Below are experts of layer 2 (counted from 0) of a mixture-of-experts language model. Rows are named router (the router's row for the expert), gate (a neuron's input weights, with its number), up (a neuron's input weights, with its number), down (a neuron's output weights, with its number) and show model dimensions 0-47. Each number is 128 + 24 x the weight over its row's rms, rounded and kept within 0 to 255. Numbers have three digits each.
After each expert's rows: "gets" lists some tokens that make up at least twice as much of what it gets as of all text. This comes from a sample of Wikipedia text that the model never trained on. Tokens count by the router's weight.

# expert 3
router:118160081126112148085136073151068123114149098143107126104110141130116098154126112083133149136133156119135149159139155137122128108126125099106126
gate0:152128097143086145164124094088104125117100125124165122106159144109133138159079131156135153131133114166135169095103154148147150135115129114135144
up0:141130115095118131119138124126144175129129125115134117092154143041121167135120134121112119110112145119155174115128117104128122128053124178149132
down0:089099154114144121113104118148147090114130132143129096124113132137131120103137130069129112115148140093119098138145087083122121132152113181137107
gate1:108147179123118118107136107125080128155073139126130105099116177129109138095147070135117137146141132149137146170161063125134122160150141115164136
up1:132120166109144127084141103142109114152091153122149132097076112089116094089090128147144103151141097188102122125154145105138131084135133112135151
down1:085123107113112144149127109149181122113171111160114177164111119118104122149075148136153097105115165136113126117088168110139130115112132149108146
gets: " that", " which", " who", ";", " when", " where"

# expert 21
router:119152165128154090157107153151153107091107138135089153161110067104112114130154153132147122175143105143138110141134134106091112098165126158088118
gate0:090144146157182139113126135100125086097102120109120113116120118085155121162156128141097137103128104130183083124145124104120139116123131106119161
up0:074085110132113136117138098137140133165141173146131113166142152143160132101075096102128131109077096116132130130094130133123103105111166104164136
down0:168130104133130115133134163110103149111127126135142101156070141125107141162078092139138160146163130141083116135125109150112084130145126163129129
gate1:120095095134099136108147146141131074123070089130101131140121131155155124108131123150132100117145089116111129101143124135163107099100127121118153
up1:163111121136121145105137133166116120154095127120160114134118133121143127097121133122109078087094112127136150131116115152164124138147170134169101
down1:160149085127110134166140134141124129116136139131135140102093093085149087134123123116140126142090133099127140141121104093128139146135154135145084
gets: " ", " to", " in", "-", " not", "t"

# expert 52
router:126149119112130184130152131135147129117177115137132117105158119138150071104144096141165081101106132176109112094158154113133123158119143123114165
gate0:134148122144139136134134079133096117086139136139109151130091135096144157143117108117140158088108138125084145117084129130152113136123123120071108
up0:125127140129157100115120167172172154128172116090115132139144096112075151133141141167183106069105098159110121102138147118154115101140121114100139
down0:135140088184117102144144163149110110164095108149197138142114095127106116070135175147108145147159130105154157131120119120149145160112117123125153
gate1:140124130122129120083181095135112111117096090151150112075116128094153117088064120084113131100134130134164137089112082130137145125132141150178138
up1:120136081135119183160137131138141159102118160084129131151137117115086111142169090124138112136150113104142135132141132110119125154141133088165121
down1:153142120148119126130097175130127126145111153168128110164139149127142151150174114153132168168122085133104153163106157162130084160137118092122119
gets: " (199", " (19", " (", " (198", " (18", " (197"

# expert 38
router:174107168135134104114129148113132141137127143139142124158127120190097160148141159156144074172130140114110120088104145119128164105139105103141101
gate0:132117110109147094147113104178165147154114116121167138111124157122099130116121156147088119130108140119161108128145117105110104111149177163148166
up0:115145122125159116099128165131162125152112127131206132127117183136130123114103141131086107162122134117175122161104135095123119157107144133130143
down0:132133114123162135086135106093131130135151143179141104104116121126105118126101154157101105134151148148126059130126099145136132119185118119105142
gate1:200125135149179146124181137090069138094109123134159130127118119130142160155122181099136119113113128123133118140120142137130135142133116092120166
up1:171089118071147131113144137119153177167161156135133156115124168128137101114142104112099148143067131142145103131139143133122126145109118126110127
down1:144140137146134101149157106146153146101114122172120148142111098144116156131124133182132117140105086144125143138130119144088107152113153130084124
gets: " of", " used", " built", " with", "ed", " from"

# expert 56
router:136147164149163105155146131127164092112135145146096125147101070097113129128152133140172138178144119139114126115122133095087127094158116154110126
gate0:107155106129119202096159116179108105158145117085124111115140121091138133135116124113119143108146118090158157153119144140134175152106153075151122
up0:133096124141169103138098157124147152109190156146123146161117180158147129113132121163111125123115108129109142111143102169121092145126157172156146
down0:121124122095125089114160136112152162162125147103095101113172122137131124140153096091129107151135148148099099136113144106141103139151081132116119
gate1:077139103162163158131141132118142142146136130172083099124112117155111124128141132153105122153112164156134119162154134090152123112136149100128121
up1:111122106112087175100109144127128130097176084107152142155168159134131142118119121100120133134087148173114100117107116146130149169103148117145143
down1:108092125150118127176174108132107129122100116154104148120117191101128125131145122132123109159139162128123130124164125127165139137117137097128106
gets: "-", "|", "on", "r", "d", "and"

# expert 55
router:108084119138100102095109114117089152135124104115140127144126160193129115143135124099076121101108116117120108173091093151191156167119139095133103
gate0:109135120155154133079116117143135138082074140145140120112153108124134133173064146124144130144126118159130123177151125169121134094140160103128146
up0:121167092106157139147118145171128152131131109117139143122177133128095116120071151130144102117107103116107135107114164144111186127135172136111119
down0:100105129125154134104098115123151134115130147074129118139124112087123114119161133133092136144069143094111136086157149116115138103138106164124102
gate1:174097140116160156167149146091109098102160140117091107160140123151160115106115127152128137134094124134149134097118140116105155120096174171138127
up1:084127136164116137165129114113131164099141166108164144114177123097145147169102143080110110127110118150112079113122084127088107131156169178141142
down1:137114154072081129152136123142117115101158151130138122115115133137118135118121139156122158113129158121110084150137082186157085139149121099108153
gets: " and", "\n", " with", " by", " while", " the"

# expert 57
router:165075165107171117139112128130141086119142123153151132154103084136117126125123170129148133178108113075166097151125130106139152077143144165121133
gate0:136123119155132150090096137094102168117127109138185149124127146121144100160090112135117102181134113182079119114128089134109113088135157105150124
up0:121109098138162103086114191145110137106115146101138121151156122096172090132125121138131091140132139113116105129137097120142164110142142124106134
down0:126108134162115166137140123100086163170135112149134142136125083146097123097126123148097177142156114115140102104124182134140137140114126138126129
gate1:148110099159130136129103173132122095104143123104173140156152118170151103112140101164155140110087119106157126165109133144129096170115105138094144
up1:145118083141139124143113174139166115132158126143147123146162175140137120129127111135133123120060110095125147175110132153153132135099125134137147
down1:181136079127158131130163112114130097153117121096147106093061126122120076145134123106078153119113130134105118134145087094164118122104161148128140
gets: "-", "ie", " for", " about", "im", "|"

# expert 58
router:117115114086099096126125130122163117119091098106103159107184106165168112079130112134117125126138133105186108136139101145127129127111102115121166
gate0:132115108147124141156113111102122170145101126127104126101167119069133110141146166156091149150127143167129106136116188145091098112128142117105161
up0:148135100181133161158118120109123156124133114156098124106134109097127111145131191167100145118109102159127141160133179178126101119108168084125099
down0:097124152093091084115133140156154102137166107133155125140114153180102127140141112095140110125151101086143162105139101138135150124154122124173129
gate1:132111135172134150127141093174117145134108161097117113131156142090146138142108142126119148122114153134103102105109171142142138117115135093143136
up1:119146120100102106114138161101099128109105094150103151110111116157107088105128105145123128115131093106155171173128104087126111122135115168095123
down1:113153132119145116135151179060120116127146120145113136152104108147139116143151140121124097130069107098146182137120091115125097147124119159137120
gets: ".", "s.", ").", "es.", "a.", "ed."

# expert 27
router:136142135101075180147103121122087100126109101138097104117138107138192145172128128133127118114129120135109172161153135111108133134102154113166111
gate0:128110179106104102171096125126112177125137144173133147147150161176114130176132143123122106096098152159102141130129112151135131135104170133123144
up0:155128130097100108175115122127075184074105141120140138093118142120116133119107119187144116120135126128095146096117108136094132129080134142145109
down0:107124133128128132144151154148071168092117146138141146115090122122112169149116100112168173131116152149132114123138111100080101148110164107146127
gate1:100160137129135135109118151091100124141143169164081149107156146080119125136093159132139122105138133117105153145125160127115099144139159112132092
up1:137117137092099143165109190112091128119123117087156122138126135164139120149105147097133136117122143106151136116131090170137132141087151126106119
down1:159112150126117090113147144138157130102165060170132105096127159187120126136177133115140138120144114151135125125128104115058162136103119133123120
gets: " the", " |", " 18", " 12", " (18", " on"

# expert 24
router:124084121116095113115105098163106131143139138117126158154098133124110171120143188092104144144138117128086107118131043125104147109124146095107153
gate0:122140126109120162154114161116124132142132146124179096178120105142091131193133139113163144173133125106146094160112140149144137117099117154126098
up0:086169136090144132121137112155112116099147089110140097144126146148090145171096134103155128146118162107117111132127135135118116108153107169097106
down0:094152144136120123104118141122120123096138093146105164102163142125140126094110113154154146114138129149121189166128114133148090168150129187108126
gate1:118139124114094127118160109112141138164139138161145138118109126117142132138115096134138118137121116142112110145125160068129153127126179099151102
up1:126155117108158109085145149139124152136174110137126129146136124102140124163152131164141137127124109144167083142132117090143098118138146140142091
down1:133147110107075107095149074153109129141089129145103117146085142118115113127132095127132129121147132090142148118139106113134140143102130131092147
gets: " =", " |", " a", " /", " -", " is"

# expert 7
router:094138151082106100148123124128121149111127138136136159126166132165170143130141127087110138099157115120110161126108141115155130091105127112109115
gate0:104124153141109132106110170125135176137138123167076135144134075126127121137161114142135112213098123132143137123106140160112087112135147107153133
up0:095122135116140121114112176147108208158111126122107137164136120164170133150143146156137170190140090151124154141102077160158094141105132120144152
down0:136139127141125113142132106146107095132133127116123132148123157116136107136124097134110184117168137099091160074115137099131132151128143116157102
gate1:133116133158135112111149148141125121088128125181150099133104130140134107159140137087098165122145123127149115149171078136143163130147177137138118
up1:149130152122155094088086125111082170137147100136156085122124169160140159110106173148114090099118116149118154162130106154147114147156165114126137
down1:146171165122108110127152111158167109181125152151094140142158143133100150109125125150099116123165162117089146165090156135073116124120113106150117
gets: " a", " and", " an", " for", " from", " Al"

# expert 50
router:131114185141165106157092124138143108109131129128116137123093097100141129117121141116122138163061107159154125125096104088097124087147122146114110
gate0:178146110131119103105181150128114181117124123064157131129112146122138128105106148109110135137113133121139176143075114206155139145116125133118110
up0:078143141096144128129149119159100151161114125111134162117180122100133144136116136097127108105091109169135173152130140150122116130129117122149123
down0:121124108129113112165104111114145116132107156088170129107131146162120115136111091140143137147087117140115132117167126067162151110128101150158174
gate1:133097131143137118162118087151120115149170136092146091131153164107089153182106136149109137104098117089141143127086132161107094088125128156146138
up1:162140142118123127139128158154090157102134147147163172123122132068150127112121162120112108100096125142119176145115082166133142128129148117148124
down1:127143124133175146150134142161112136148130111187127178154101101131084147128142091116130148150140108132135062145127132142072153121099130123129148
gets: "p", "f", "el", "us", "il", "ar"

# expert 62
router:141143169157164113149137127124158095114132147149105119148102078098119135129153123137173139183145119145123119114124130091086131095158110162114130
gate0:119137140144145103088164148173118159162111130087160148117114122095184110148139148124136084137159163128132151131131156103141114143114118140095110
up0:111129163149120148145080147129117130114127147157141136117149158106149125117082105119118123099067114134145150150123117159150154123100139123160141
down0:115113105121168162160134114112155109121146090149093136133145094153122103137137129135121153105146127168168139097148154110104143061122132134145114
gate1:171137147145074146150063142121143107157133101105106101126099126117124152122163156130114138110090106108126135109081143138178117160138148141145135
up1:120112116110117140115133158124080153116120129121157150123169124158122124142137114148125083134130129161151153178102096133115116119080099107136086
down1:095147133142122150122082118132110152143143102130147131169150131141083114128130137097136101158114136140141144077083135140141124139141069094152116
gets: "i", " or", "le", "'", "u", "em"

# expert 22
router:142097148152189110136139119117161095129112163166123138116111092136119098135113123141157150146111110114140143147115134090100114073137093162169144
gate0:145137130101105137094127144179094152126134161129137110131130143148156133158111117153143131134103186097118127182108124117121130149102150164159121
up0:149138105120129137107130128162100170135180134124136099142130134142147151136125097139146128139124192091141152164089115119133149172100130162163126
down0:122093142166129099129165127126106168127144113189138126080131116145147092144118138166135139127138132099143116156096119105094138109145128161097185
gate1:153121113122171130163099151123131116151148115146151166157115133142134126155114138136130135143116127086138093168172124165131117134104093134095126
up1:095135121131105109133135111134117129157171125170154104105147104142142097146128166088100100082109129102150119147091110171148132124130121140120113
down1:150147147123143101123112147113130140107095153154099072107136103160144154129146100151105124082152104139130112084130137104109126078102077113108149
gets: "|", " out", " one", "el", "\"", " part"

# expert 19
router:144148168152171103155128137131168095113130145139102127142106078097121139125146139148166140180139129143123119118117123096082127094158116155115126
gate0:121106113150146156158133120125140109141165114101101111167177143132157110146102121158143170095137134139151123145100133191124135154133093087109127
up0:113139117152120113128112125091128119115153134110168138110152182107116141144078114121101117098134093186152135116142118149135101156116175124144101
down0:072133114108118159177140113148092136134123147112107113094124139095129173125151098117104094117170137140116105195147125103136117143157101136132114
gate1:112157090104123104143116129114126122110123129142132147106147115110135160138113153102169119110092079152129104135100153117133149109098139115128134
up1:116116172118108170104092149154129144117185141104176107143121106131143117161132148118093096113111154114108162129098123161127107150140170090130106
down1:134144110121144150080062122145141180139133141104094122133116177162187103129106125143127127113154112159099120118108143122156129128080132098092149
gets: " F", " He", "ov", "ell", " by", " he"

# expert 60
router:143130174155168104155136138120163094115126146134101123143102081086138135135147137138152141180138126160128124111118119090081136095162115152109124
gate0:138128087131090149092176102117119134103089164134105114141090133104159159161100092121158100121136124097098143136131107111169112115117139156178169
up0:129105138105151145127085146114138148110148110130145164145176167080146154121095133125110091112074135140151135116102093177157137136091111146128126
down0:120119120117143118129125174095105138112092125127169107111143109119136111105175125103127125087095128145119122150154117145142149145092162093109098
gate1:118108160118133141124129126105074136126113094117134121100099131137118150111086149140092107103168122187152140117138137154128153119136098204111192
up1:138143085124159164136138159146111107177160080119124105120164201165175119104107109113107108111111141163120148132125132132129151133127144100140099
down1:101111112131134117121134149075136118096148149161128142144108126112101138120172109167141085142128125107076141100119188077133143127137129168116126
gets: "al", "on", "en", " 2", "in", "ot"

# expert 18
router:146137175152166098151132124126160089111133151142097130146096077094121135136146143142166143176138125150123126119120113097081130093153121158108128
gate0:116138117104117119138089111110140160151153094115123144131113180106142152148087137122090103136095116135123191114143133115116187115107091127116166
up0:131137119145134151172150119182092091083153155130148125149121119134117118135151115107106106118118149121123135152092064134135125165087174143137157
down0:160163106141192181121148138137108072117103120149102137111133094088172070137162121118130144089177111141116118132126129141126120153152143135149085
gate1:162115129076091129105096083103137104111136138105129099118177099147130159087179168156168074163136184163115104123103127129138149088130131102116122
up1:074115103109167108109158127121132161148144082112183112133104107157123123144104104112101134081091101132134127136123105178148112125137177093117132
down1:091161166145110116076123102160124111141134131090126138117116172144106116080091067124126131102122127119108096129142073183150152139130153098129140
gets: "ing", "o", " 0", "in", "D", " M"

# expert 42
router:136123180144183099146117138128162099119122149118101125118094093094133133113142162151152131170125114142147117130087107090086121097144127151102112
gate0:124122159133125152129079153134094113156121112135120159156101120101118084135127173187163166144213139152143154143134121113149103116130154134099137
up0:074092118129141164100137152128113177155157101087134146100137102111143163139134104081138082134106091113130145135092105129121117163124159113123117
down0:099121180112162155125144104100100143089118153105118162119115147133131147113163132156116088157158143138120106134108117168150153119164164138134132
gate1:129134107116141128132170136172125126141167124104162119145117161121090078104113082160141120146104146160116101171125131117103126130128129193131113
up1:122126101132160112131177122158130154155129122114128116138133150143116137126113105136097104126154146133101133152135082170144133137076121165138112
down1:127136116083117109111114121112145108114087150153137182122139109118133138146086160169119123120162156135061136100095134135107128075106125115152163
gets: "er", "at", "et", "b", "s", "and"

# expert 10
router:140165135172122136130124154134152093137096128148133090124144112142070077113126082150162098122133106103135121115107159119122161110161116099133154
gate0:134109123123148139115130102085123153095116142125154143100135137154083119133119103076106162179109115105125184110125120160110121163118141136116149
up0:130149075130130104124130125148127108211105109115150130113145124103147104175140162130143106110086085153112170105090086172146118133093136088123142
down0:107181127124093157124111153127114112148150110131135104158132141092189171170104151159147153123098158142098090148155126138078117146127110153140166
gate1:131098122132119195114126170122134119108157141141102103167097163115138103128170108169139140122156156160107148117141122106136107158117151108139153
up1:135115076086111194115071127133072131092161131083184116092116165163099096129117174096091121138123115134136096161131109157136102114123102137140124
down1:119139159116130113109131135133107116104126086134124155062099104129135107116125140146125150138130102140159119132063107171131125140100156171159166
gets: " there", " There", " after", " ", "|", " It"

# expert 46
router:137131172155172104161128141127163103113139143132100120143107079103119138120140129153160131180156107158125124131120104093086129098147124154109127
gate0:125128157124139110119105115116111134131112154135110152153103164143142138136130162117080110157172114174134143124141145173125153159157166140135139
up0:143131126110140108125133141155130170141133148116163094093134139154096142131109129126121087106137112144139113152100135146173124098105154126121132
down0:141153089136164115096148120157140151109100106115124136136087080115130129105124137132137131128051120121177085079140118139132186141121130146119111
gate1:130136140119144112146138098151097132153115130118125124160158146097123162132129152103116124150115133128137122107103134125108123144161100152129124
up1:105119091139117131164112139094122147121150141118137149152120142122135109096122102169116133092118113164127159140113104134156138164091156117145143
down1:159145081079101146159095117120101174162119116143115160137114138139166125111119134130120101120153107098106125086122107124111121122142120146138122
gets: "e", "o", "os", " he", "en", "is"

# expert 61
router:092121148103136118141106193146128144120134163136107133105125151099088154138165185136125093122138147115090151141150145090134115087146114095101140
gate0:171138104089139090128180155119187128166174121140117086141148189146126163115071149161091124155129156105139150109125130136117123107126128101091106
up0:138164091117162093130112140155137150132114103127139130122130132151135111167087127159145083124122149157104107130126135151134155129122195115084101
down0:120092143121125100128139175149140159116141125150131106095116103128111142129104138157136087163101146146081133183133117121121112116075136103086110
gate1:123152113098134148137157142097169061121122124128134153140124152119141171114132126127119176139140199146179158160130120129112129126115146135146152
up1:097101137151114118146132138110139153131122110098191108166119128135139125117113157185167106114096138175135157109129113123137079157107150145137110
down1:115131128149126132105156181125151142146096093151124106143113133114130138100085115134147071129108117145141121144153115104135096090153164171099082
gets: "-", " un", " more", " ", " s", " re"

# expert 20
router:077129153117127140148120087094145103152113158152098117132102146108133123147172158138136143153146129090099136144188154117085169114135107139114143
gate0:107134161132129167129130159117159143114135087094122107096144094115164118141128166156096078164118124128131126128106078138141137098111133137106140
up0:141131095168111096106120109139122110164138134154135146130123139168146146113113155147182126091116136146125149144128166179141124141143139107148111
down0:144161090165165131094143136124157120148143162129165088161147160141140114127136116146176144092110173145162143096160172116128107125138136144100114
gate1:143087137146159135114159161121138160104093123124113162101126124150113123101114165130081187114133119140114095147112096131132155097135136113104130
up1:119108108113160140164058134079140166151134149110109147119151158130119122096171163143133102143140122112169105152154115187121097137124114160141121
down1:137182107122121137143118100123118097122142098127158093112157147123158124123146110136189107157102141105187149120144117134114101130132046121135165
gets: "\n", " in", "==", " of", "=", " and"

# expert 26
router:099087105121111135104107119130078133171091138090121158115159146174166159160136140107098127134140093154121134153099123128174127123113154129163127
gate0:144167112151128185109131157109179159135132173131115187126151162120152111097124152111100116118123116135126093119156150134109103158107117075109152
up0:107116157135150177140122141093146140167145145124163115123156093114129122137138094144101128085097106167150175172110118151154106132132135147117072
down0:100137131113173137138167114158148124122112092116123104154121115145110119177132103139127114084065146161133146144119121150146178119113131152109126
gate1:111120064117129146144140139167111134146155139145117155143114115149125183146146131130153128125137143143137126135145101081134142123077104093147111
up1:116114124118144128200090106163126165155191146114135111156128139143106122143095122121143134103082143145132153136138135128149151157091157110143118
down1:115109122157108147140137117108159122158137094131109145130140118116163103138098129170085133135137085149129160116131171131116142125166124133139122
gets: " |", " is", " as", " are", "),", " was"

# expert 44
router:126117179143168103149104136128160102108123134116094124140112085101147131128132129149161141187147111151135129121110098103091118087151129146112125
gate0:117123134134123084141124147126087129162155099131113125176131172111127121096172152192127161148123156129124138109095103148130135109124127102115117
up0:119122145136097155146116120138100112127194159138160113125115136142136120148125152135102120077094094125149131133118105139125068127099133141121138
down0:106140178155109121120111098113111128157126171130154126114115099155112097117168098163089098115122153167175105164166144101183130139138124130136115
gate1:156078115130183153126165125143173175134100097102144144175224144132147133092147134136108139104135123132143122102126112140125112095094142119147105
up1:109109107121156112143150133179118167148179156126127121107164175153125131117117127172123128099102166121167131151105122141145103146075162104136099
down1:121120115086120109070083117136110159118122082155141121107088151139140072156133127134173149135113082165136168143139108146117162135152119090133109
gets: " to", "|", "ant", " and", " of", " into"

# expert 28
router:139144110099111128112137107152111141164148124105080138132149081142125158134126166090129104136148130148085111165145135139163141172115137075148084
gate0:135094142182143135150109133097146140128106177171133075113126191168116129112146136162177121137130119153137146127107090136092105146141118144112081
up0:136140143163111133138111142107113120108112112146130108129149139144095185155113136159151107163151129114154121114134098140151086115121116146074167
down0:144190137129113164105116131140149123130144090108160137142139091102164156093103114121081117147129131131122104121118144103151102106127101077136163
gate1:172133190160102132092124099109113103153161192152131122138124115080132169127103158141136153129137124119136132098099131133107142102110116153147155
up1:177136169127121096091114121090100106145162145172126142122131093120123149112135142157136178128174125148158127101093133139100148108153110126141134
down1:106135100092125121143115151161111122111117088107162119110125130131131087125141107095114124149154146118127096146139136094147124133099140129142099
gets: " the", " The", "The", " (the", " every", "—the"

# expert 53
router:137134173156169116157106145126151107110123139123105117120094095090139138117139145149162134177109126149149107117102110110085129084147123151093113
gate0:108168134117123125112090074100101156142163134108116148167070132153110114110165158132145115081131122094089134145146123140168108139116138106163158
up0:141131094113099147121089138177148148121122111115137118111144154136130104148131127150090129108059099118167130135129111117186106145139151123150110
down0:155105133119146140105108160114138113166121133093100150141085138110081162179111099106111093116154101127109116109132120120080097148121124112111086
gate1:126118124130112143112128139159158120173134134099104151102171132104073135115106107142114131116176109116124139164102140153158104151084151124126127
up1:113105145092125129145110122092120154116153132144139166125105148154147110131116152120121119137067116178127125134118098171135130122132125101130104
down1:129089138130109154082129099103130130138170158131161143118114154126153135076134152104144133145149139168133098103167151112101069118145120092138095
gets: "is", "at", "as", "um", "ay", "ant"

# expert 39
router:156143152164094104178123131101132109135114170131146132145082084148105098126139125131180146170111140118107112098131109124105150128107141112114123
gate0:179135132160101164145144104162116146137165138120080114111126135144142104124146141129131138134107122149163144135128112093158165185144169112149117
up0:129107092133115156138096143161075166146154116120125159158133094108143092141135116141142109153094122174114164156148134111154106151125147091139166
down0:100118130087110146120091110102084104114075116092127129132150145090145122146161162123164113129154115108087124139163142094130141146082120129165128
gate1:142073139104095172112109146103106146126076129073180155162089097104144107136159148119103117126173120134109136152137127129145094151113131118118103
up1:141086108093172145109131134103118158149101123074150078115124116129123122168133119146110106142146144119133144090115109160142168182113161134156150
down1:125164136184115116124132088104152127102138120088091092105121138106159163086129123159129116163144097191155145106088088118150155105143128151166134
gets: "ed", " P", " released", " album", "P", "-"

# expert 0
router:126142171141169105157117132127162097120126140125105136131107081098123137125139140147163132178156105154132117124102119093084138091158117158111118
gate0:166109119136137127144100167094121113153128154131131164104130146149135107167126138104153131142136151167118130100136140127173130099091155101165170
up0:133084104081139159112130116128130107199152136147141101151128099099151095156130129112112129117120092144111124147117124139127116170083179106118117
down0:114123162152121150132174119085141107105133128124102098127132121134141126139096156109131161111123104126145110110164116105138121144144150119076117
gate1:153112114174133145106158112116150120112144094158179108118170161101055093085091126134117140152116137136124144140109110178140103123088160126116152
up1:079172138109133121144100122119108138157120139133150116127138143115167143129128134077103133076127116126118121157125083134146138109134131149120148
down1:082140145153172086160093150137116134120179117134105127175088124146117114096108147110132138132140107179132093127095112164131106134135125112100080
gets: " ", " R", "g", " t", "v", "am"

# expert 37
router:079127066129133093110121159134148121129126127097154125131164148152112117133119134104107143103130115126127106132137168105159134187119110107163097
gate0:106162105101095127134180094114130100132126125130113132118179130153152126084126113131121111119141132130128093169128141140132139149126110107095153
up0:134154103087100122151151088116121095144132138132123139110175124152129162083127116141109141103116123091108095164105122128080138137116088112130154
down0:119089129176132107121076102087098135129100154145130129118111139129119113165136155139129138171186137076097116128127128095127150116124146157126094
gate1:108119125104116160123085133160156114150145139099080140162113118120153113129173104139151164098127113116107159148139150140038126138147139124142155
up1:121091117171186105078088139118151148128103137103102121137172157109126131124123108116155115087124134165103124137094149153104149140154158133135131
down1:102140098112125097104122108112118098107150114168167131105150149136111120130110116130145109131206097145125116121127118104191100138113144121121089
gets: " the", " own", " his", " against", " but", " played"

# expert 5
router:115119167131153081108107124137125092138106149082133119137106102152124141145153130118096125146096088106156104156068106085139133098111145137145098
gate0:130135154145141152095100126132126151160135131150126142137123138087168131174157119147066121136169099125083113153103135186138122129141154128147180
up0:107117129099113157138111172126104121134117130092144104176144107095123158161102104122085119117095149143158143161104142154160153122125145087169131
down0:093116122117110138131169121143127136149119179164125075187155162135108112150106148103155128107113082121122128128146128133115112160156109135178112
gate1:133119131123109147132120112111133122128139105150138146099125161064118096095090149101135157119120145088109123121139143124102140141085183126122137
up1:124123141121153122129141122165124143137135158113123097126091102118108087142113146110128125104093108158155121168142114139138115143101194093119149
down1:129122135115137161137084179104153152144104136183107115119119155132078168137131127173138136130142149177124112093150129131105115137104089192135097
gets: " by", " of", " be", "ies", " C", "ick"

# expert 33
router:142111150172101107146137094090095175119100107132122144092100138128135159133099107105164133145144132092099129085129134101144126091157128148104076
gate0:118133188125098155110104115179121124137098104148110159133048155137132126126156134137107123098136151117114091112167158107123095127145108132113145
up0:124099145109114113130077152158127142092170142096148155141133118131105159105107141104145087092119169120114095135130139164138124129092106140131141
down0:102127090116140110148165130086124125118135105126126110121192120133142145149106097084146160140183105142163158155109115160162148121087126127126093
gate1:166135146141124139121168105129132123109166139136194098129126094161157101156124099136134104106102124132134117151110123173130119110130124171087100
up1:107094103126187135134093158121163167111135134121097161127149149101131178106138179135130130088145155115102170096120149123124148148109126067145140
down1:105128120147137105157122138130138138170102118142070158122142145076097153108126145149119125147162121111092164099132152083125142138129145089146171
gets: ",", "s,", "e,", "a,", "er,", "es,"

# expert 35
router:133151172144170109148145133123167093115121147143099124151103071093108129125148128139167138174137116145117121115116128092081138092154115156104135
gate0:128151126149136110110149132147140167148138150157135175119123146131133106165093138133120135139185128126102188139106149112099115152105170122130155
up0:123135113096134110135070157147141108125109130142159117131148157109105140134120087125160059108153106125138103146158105142167087142134125091118139
down0:182090152141108130120133147098141127149117131110164141097140115175108124117178147117132088111092105167111135117160125133125140079155105124159114
gate1:137165105148153116111117103123137132123138141143142139113120160127127124139117115117106152142141134074146179072097092118142094165086096136134135
up1:143127136110157168125078151141126135116121122139149140138119120102154124158112094125077094105056150136151118121105137181150100141139122145122141
down1:149145146117135150130084105102136108151103074121091133149177083106086118104122129080110100154157127128126172126116127140095125124113126114136134
gets: " St", "s", " S", " F", "S", " C"

# expert 11
router:119125110137126130101121115174135143135107107150144182083116147134106147152138123100130113057132133125126123135165139120107161135153119127118153
gate0:075092114125146138114154145108163141120135110126119115111155131153118160115127120100147168103134110134122117122132148137153126108141133123128114
up0:110089129144190101096128146134144101101136089133145090135103110161135172090139149144129153107113113136149061104178140131146113128120147110092126
down0:139147180115152130138122096144153124136120131156149108123149113125119108113117108141122151123162145154119153099102088156170114140139130103132156
gate1:125153124174127131121082137109114143133100144151121124118102094080081084144092133134151126118118097151120157131088146093122121122132128129109167
up1:155148096121117135157136129154107137144114130088148162130074133083098113108130109135130160115150109084129147108113119142108120139126123136121117
down1:141120140109137137112099111139072149107076139105129116150117112100165099128098113128144129137071133104141140111130143134157127132122144151094147
gets: " first", " new", " former", " second", " this", " old"